Below are experts of layer 8 (counted from 0) of a mixture-of-experts language model. Rows are named router (the router's row for the expert), down (a neuron's output weights, with its number) and show model dimensions 0-255. Each number is 128 + 32 x the weight over its row's rms, rounded and kept within 0 to 255.
After each expert's rows: "raises" lists some tokens whose logits its average output raises strongly, later layers aside. This comes from a sample of Wikipedia text that the model never trained on.

# expert 30
router [ 84 153 140 134 123  84 146 128 119 175  92 131 149 116 166 131 163 122 111 162 127 117 128 119 130 141 129 165 117 197  86  68 123  87 139 129 127 132 123 122 196  70 156 145  95 136 104 124 165  69  93 130 186 168  67  71 165 142 138  47  85 136 156 130 121 101  83 120 126 153 111 125 100 136  71 112 133 151 138 121 183 102 109 155 162 190 115  98 182 112 124 192 176  89  93  95  93 149 208  83 210 144 113 176 118 134  71 124 107 110 137  99 169 147 127 157  55 192 109 134 159 188  98  80 138 131 123 128 167 137 180 116 125 118 132  87 111 152 111 127 143 150 191 143 134 190 165 150 127 137 113 149 120 133  95 135 156  85 130 181 172 112 161 110 123 115 152 108 122 108 193 133  56 153 157 147 126 130 179 142 132  99 192 152  69 113 188 140 110 161 163 101 119 150 106 169 162 112 125 138 107  84 176  74 168 155 155 132 170 107  66 107 154  65 126 144  92 183 127 135 104 123  89 131  98 101 126 127  56  68 128 103 103 111 116 128 110 146 111 120  95 135 101 178 124 155 110 136 106 131 165 136 114 123  82 125]
down1 [174 128 120 132 159  70 118 132 120 129 180 148  88 160 128  55 123 151 130 139  50 151 140 157 117 144 145 162  97 107  98 189 135 173 174 136 213 143 101 204 106 109  83 127 104 175 113 158 139 101 128 131 165 112 114  69 156 161 175 116 141 103 106 157 126 180 103 161 165 134 118 162 119 145  73 141 126 158 139 134 162 115 134 175 139  66  99  71 132 192 134 130 127 185 160 153 206 187 126 159 151  97  68 148 159 133 122 131 125 163 101  72 131  98 122 132 156 134 113 139 124 121 151 159 134  84 151 132 127 116 137 122 153  95 156 180  95 128 102 134 157 175  88  93 164 112  92 169 126 140  97 112 122 144  59 157  65 153  88 185 144  69 144 119 106 150   4 153 134 125 106 140 122  92 166 164 100 151 116 177  73 176  84 150 132  71  85 103  63 122  95 165 116 136 112 100 119 146 120 107 131 125 151 142  94 143 122 122 137 107 117  98 193 105 113  84 122 192 152 131 169 130 122 139 109 110 128 104 156  90 122  63 158 125 118 125  79 148  96  94 127  92 116 123  86 169 146 102 165  77 161 110 132  91 137 117]
raises: "-", "c", "in"

# expert 22
router [122  88 151 137 149 129 131 115 150 120  76  93 109 173  97 102 126  70 119 138 170 156 146 145  64 119 207  81 162  87  59  91 110  73  76 154 139 128 106 153 107  83 107 127 198  89  84 137 127  99 107 105 174 116  51  74 124 107 117 104 104  81 107 186 163  83 103 163 157 150 179  90  96 168  84 131 150 149 132 110 167 138 108 155 166 106  91 116 114  81  98 143 150 129 161 182 152 122 145 127 143 171 154 151 126 191 117  98 107 125 165 108  88 126 156 160  44 151 114 131 105 149 124 109 119 125 164 101 138 123 143 164 179 111 119 102 171 148  52 118  98 172 153 109  58 197 122 155  89 124 172 180 183 106 111  99 126  70 151 172 120 106 187 169 141 138 157 131 167 154 135 140  64 148 163 146 183  72 150 162 143 117 138 127 124 133 159  81 123 107 136 125 148  90  94 117 150 120 125 168 218 136  98  95 117 105 164 149 189 123 125 132 148  93 128 148 144  98 106 103 145 156 141 122  89  79 130  89 154  89 111 100 113  90 119 165 146 119 143 110 189 156 135 148 109 151 109 139  93 117 146 116 164 165  81 167]
down0 [180 137 173  91 101 171 138 144  96 138  92 122 149 127 113 112 109 111 147  83  86 184 144 114  84 131 159 133 169 137  73 115 136 122 163 196 128 175 174  92 173  81  96 140 113 103  97 114 118 148 135 141  98 146 144 136 140 200 101 118 117 135  95 174 128 110 147 148 163 113 124 144 125 127 137 108  77 164 142  94 101  87 224  90 151  92 138 114 120 104 171 112 138 109 105 117  84 169 188 184 132 108 121 102 156  32 135 101 133 104  88  93 115 106 144 131 109  82  92 140 133 143  94 152 104 112  76 125  99 118 155 135 106 153 110 220 135 192  94 188 110 119  98 114 135 103  98 170 132 215 128 141 100 186 104 146 120 116 114 110 179 209 103 128 129 177 159  94 101 125 119  80  88 135  98 110  98 124  76 149 127 129 151 108 108 119 137 163 133 105 123 155 117 149  78 140  90  64 107 146  96  76 148 141  85 145 105 156 117 113  81  99 149 113 120 144  50 127 139  22 145 130  99 111  73 182 120  78 166 111 122 156 118 140 125 118 133 101 105 125 156 110 143 109  59 140  81 150 123 125 127 180 142  80 176 168]
raises: " and", " with", ",", " in", " of"

# expert 29
router [ 88 146 158 150 157 106 147 128 118 143 122 122  88  85 217 124 125  97 143 171 133 136  97 108  66  83 160 150 121 130 124  77 100 112  79 183 117 107 146 187 119 126 106 134 114  94  94  65 181 137 122 149 124 124 106  55 169 162  97 127 129  88 149 144 146 109 142 129 119  98 180 130 174 141 124 132 176 173 126 114 170 168 122 156 140 143 165 142 201 115 141 169 151 126 139 182 115 152 171 104 155 149 119 174  81 119  52 128 148 140 157 161 112 181 111 156  94 198 115 134 114 117 106 118 137  73 170 127 129 116 118 147 161 141 128  78 102 135 145 109 160 193 207 126 120 164 153 189 100 101 115 123  96 114  96  98 168  80 188  98 157 126 154 132 116  93 148  96 117 119 175 208 123 130 103 141 101  66 139 147 127 112 170 105 162 107 174  89 125 124  56 113 167  79 140 114 192  99  65 138 172 124 124 127 169 149 106 168 109 119  57 101 181 139 128 162 114 107 142  82  81 131  96 105 153  96 124 102  65  65  90 113 103  64 110 139 140 141 121  77 101 163 101 177 156 158 113 123 100 160 131 140 160 141 111 149]
down3 [182 133 125 147 113 155  61  96 144 118 119 140  83 132  76  81 155 153 102 127  67 142 107 106 143 137 104  55  95  94 101  85 140 162 131 173  54  49 120  78 103  99 129 106 108 133 134 131 153 159 124 105 143  75 134  83  72 145 106 118 159 109 111 216 131 143  94 145 113  93  77 150 161 172 182 122 103 165 133 118 103 101 134  93 101 104  87 125 125 107  76 140 111  83 103 171 140 104  74 124 129 134  91 132 104 152 170  97  86  96  83 169 118 137  89 124 120 171 106  58  80  94 136 147 129  95  86 109 149  77 114 127  68 117  97  90 165  81 193 109 143  89 117 200 194  69 142 115  89 116 101 111  99 123  79 145 117 140  99 113 165 116 109 133 118 121 165 119 119  89 139 129 121 149 117 126 115  96 112 141 120 123  67 113 192 143 123 108 152 118 108 173  74 143 125  91 110 133 139 137 111 159  69 168 109 124  79 192 124 155 144 148  88 130  89  65  93  63  71  60 113 101 104 133 122 178 148 147  87  72 130 134  92  93 106  90 133 154 109 169 131  90 103 124 153 100 111 122 106  99 110 149  82  96 139  92]
raises: ".", " and", ",", " in", ";", " ("

# expert 8
router [ 90 183 161 149  79  91 151 115  99 125  85 125  86  73 173 120  87 124 164 164 142 105 142 113 107 110 144  70 141  97 107  98 107  96 103 111 157 138 148 140 175 114 127  95 120 100 138 132 134 112 143 141 115 181  89 152 162 148 105 174  72  12 144 103 158  64 120 136  72 136 185  97 129 153 129 112 167 174 149  87  92 154  98 188 129 122 137 151 166 115 132 163 108 134 171 108  86 196 134 138 132 193 106 184 125 106 110 102 156 104 123 129 108 173 156 105 125 121  75 145 134 139  70 100 130 170 148 103 149  76 197 116 133  74 149 147 158 158 146  84 156 165 156 125 156 131 160 202 127 121 120 185  92 144 122  62 180  97 171 126 118 126 133 110 134 103 150 156 155 139 167 141 107 143 111 100 191 137 193 158 144  97 171 154 141  98 109 123 133 206  85 106 175  96 103 119 150  95  93 139 163 116 169  92 143 152 128 140 120 111  85 134 132 190 129 159  82  72 103 134  90 130 119 104 166  79 112 144  85  78  99 113 126  92 119 152 152 104 114 168 165 196  70 146 182 160  89 147 100  98 132 110 109 113 114 142]
down2 [173 161  99 111  97 180 119 137 159 143 137 106 156  72  64  97 176 167 125 155 122 175  67 111 111 101  99 108  87 136 122 153  94 125 131 133 102 158 151 103 182 129 177  52 179 164 175  82 166  55 176 106  83 127 137 101 125 102  55 167 155 180 114 102  81 158 119 111 112 129  97 185  94 168 100 113 151 118 136 101 162  93 100 125 111 121 160  89  90 142 159 117 134 112 128 115 165 117 118 111 135  97  81 119 134 137 142 138 127 146 107 135 113 118 167 137 167 100 115  90 128  59 124 110  65 102 152  98  92 123 108 127 100 108  60 110 114 149 102 127 175  86 134 131  96 112 139 174 116 126 119 122 172 158 118 109  59 155 169 133 177 123 135 182 148 142 160 179 111 134 105  84 112  97 125 128 124 189 176 100  92 131 157 116 104 126  96  98 161 116 117 137 101 103 231 124 140 143 128 153 146 108 148  88  92 150 158 131 156 103 137 159 119 118 128  96 213 223 116 163 139 127 157 112 128  96  46 170  90  78 112  95 161 123  85 148 176  55 179 148 107 105 102 145 173  92 115 111 188 138 141 136 129 127  92 130]
raises: " in", " to", " as", " and", ",", " with"

# expert 16
router [ 99 182 144 187 151 157 104 146  62 126 103  80 124 103 121 122 162 145 100 120 174 106 171  88 116  87 155 137 128 148 130  91 133 136 107 139 150 143 100 198 172 120 116 119 130 145  80 110 170 117 146 185 105 126  88  83 148 165 102 121  69 135 130 115 173  82 159 171 116 153 175  92 150 156 111 108 136 136 103 112 148 124  81 133 153 161 122 149 169  39 161 133 121 104 161 128 133 152 147 136 145 187 142 104 135 173 120 172 158 144 123 122 131 134  68 123 134 156 129 227 151 143  94 108  66 104 145 151 123  80 164 153 116  95 118 143 149 136 163 100 123  89 170 128 114 139 154 129  97 119 190 189 169 139 153 109 187 112 154 140 129  97 110 150 118 109 178 131 143 109 144 169 107 100 121 156 141 129 139 133 192  94 165 201 171  49 155  37  97 112 128 135 135 139 155 185 136  67 128 141 172 106 123  84 108 106 102 102 116 104  76 143 181 124  78 151  80 185 135 126 163 123 117 105 149 106  69 115  42 114  89 165 106  89 132 190 145  91 178 128 131 143  63 185 123 155  91 149  95 115 111 147 165 129 106 117]
down0 [148 137 168  74 178 151 145 116 132  83 109 122 174 128 147 119 132 125 112 127  89 167  94 108 151 249  77 126 159 109 143 158 119 134 151 147 123 120  84 117 136 150 102 146 179  69  99 196 206  60 111  85  69 108  82 118 111 125 107 129 151 159  96 129 130 110 117 126 142  68 111 109 167 153 144 144 157 125 152 168 143 113 154 164 141 130 137 103 104 160 121 149 139 158 134 158 117 124 127 114  77 111 137 208 121 108  82  67 109 137 104 142 144 196  76 148  92 148 137 152 124 106  92 158 144  74 135 121 122  99 117  40 107 119 127 124 108 146 112 122  77 105 131 123 143 168 181 134  94 128  49 109 102 130 153 130 124 167 140  77 118 115 121 132 138 149 113 197  88  97 135 133 129  79 164 176 110 116 144 176  69 108 135  89 126  82 125 160 146  85  86 115  95 130 148 130  67 102  92 138 164 157 127 208 144 165 185 111 149  95 182 125  89 136  90  97  84  96 160 108 134 137 102 141 133 134  82 146 119 143  94 145 124 165 156 166 165 140 136 117  48  55 142 106 171 111 137  82  91  99 164 118 115  48 135 155]
raises: " on", ",", " and", " is"

# expert 19
router [107 157 155 169 101  93 125 172 100 168 179 184 130 120 114 177 149  51 119 172 188 125 156  72 119  91  84 108 140  99 112 111  54 123  95 174 101 110  98 127 104 112  89 149 103 141 144 126 181 129 140 217 119 121 122 120 101 142 153 118 143 127  90 128 135  74  94 140  73 136 138 102 110 157 119  93 209 110 166 123  97 153 152 172 134 168 188 105 114  87 119 191 181 138 148 119  92 211 163 105 156 179  58 226  64 167 145 157 186 169 131 109 126 147  96 123 125 130 106 161  96 132  97 110 208 127 149 133 151 135 181 126 181  94 161 144 144 153 143 108 165 141 155  89  89 135 104 119 125 105 135 145 113  91 162 106 147 104 103 147 139 111 130 126 118  55 148  94 144 151 150 130 104 137 114 183  96 103 151 147 121 125 181 157 122 115 160 105 111 116 130  87 109 101 108 129 135  93  88 153 148 100 112 105 128 124 136 162 128 128  67  82 173 117 103 171  91 165 100  88  98 140  82 125 114 126 132  94 111  80  81  54 153 163  82 141 153 182 137  85 138 156 159 169 141 145 150  78 131 137 132 131 155 116 108 167]
down2 [115  97 130  29 111 159 138  73 179 147 143 109 128 133 154  66 134  52 126 128 167 153  82 111 184 119 196  93 159  78 157  94 137 131 183 152 118 165 127 137 157  96 153 124 168 144 139 125  97 161 107  71 107 158 142 154  90 155 162 141  78 118 171 131 153 169 152 125 142 150 123 116  61 146 176  86 134 126  77  56 157 141 127  75  78 111 180 128 145 157 128 116 153 130  87 125  91 149 150 122 108 113 168 149 156 192 168 115 167 108 126  91 133 122 164 115 122  99 146  99 169 140  95 150  88 103 101 156 151 141 121 100 166  71 106 102 129 152 167 107 136 139 145 151  99 118 116 128  57 155 129 127 101  71 152 153 181 152 125 143  91 161 150 103 132 162 240 135  95 115 134 142 160 174  99 190 138 192 114 105 133 146 135 102 181 115 159  93  38 108 124 132 129 171 147 149 198 164 186  78 120 106 101  86 132 137 105 111 141 105 150 136 130 111  57  98 161 145 121 134 138 199 113 103 190  78 136 144 172 120 137 128 137 131 124 159 122 160  94 168 134 105 193 118 125 113 130 128 126 112 110 117 138  83 155 142]
raises: "ac", "1", "ational"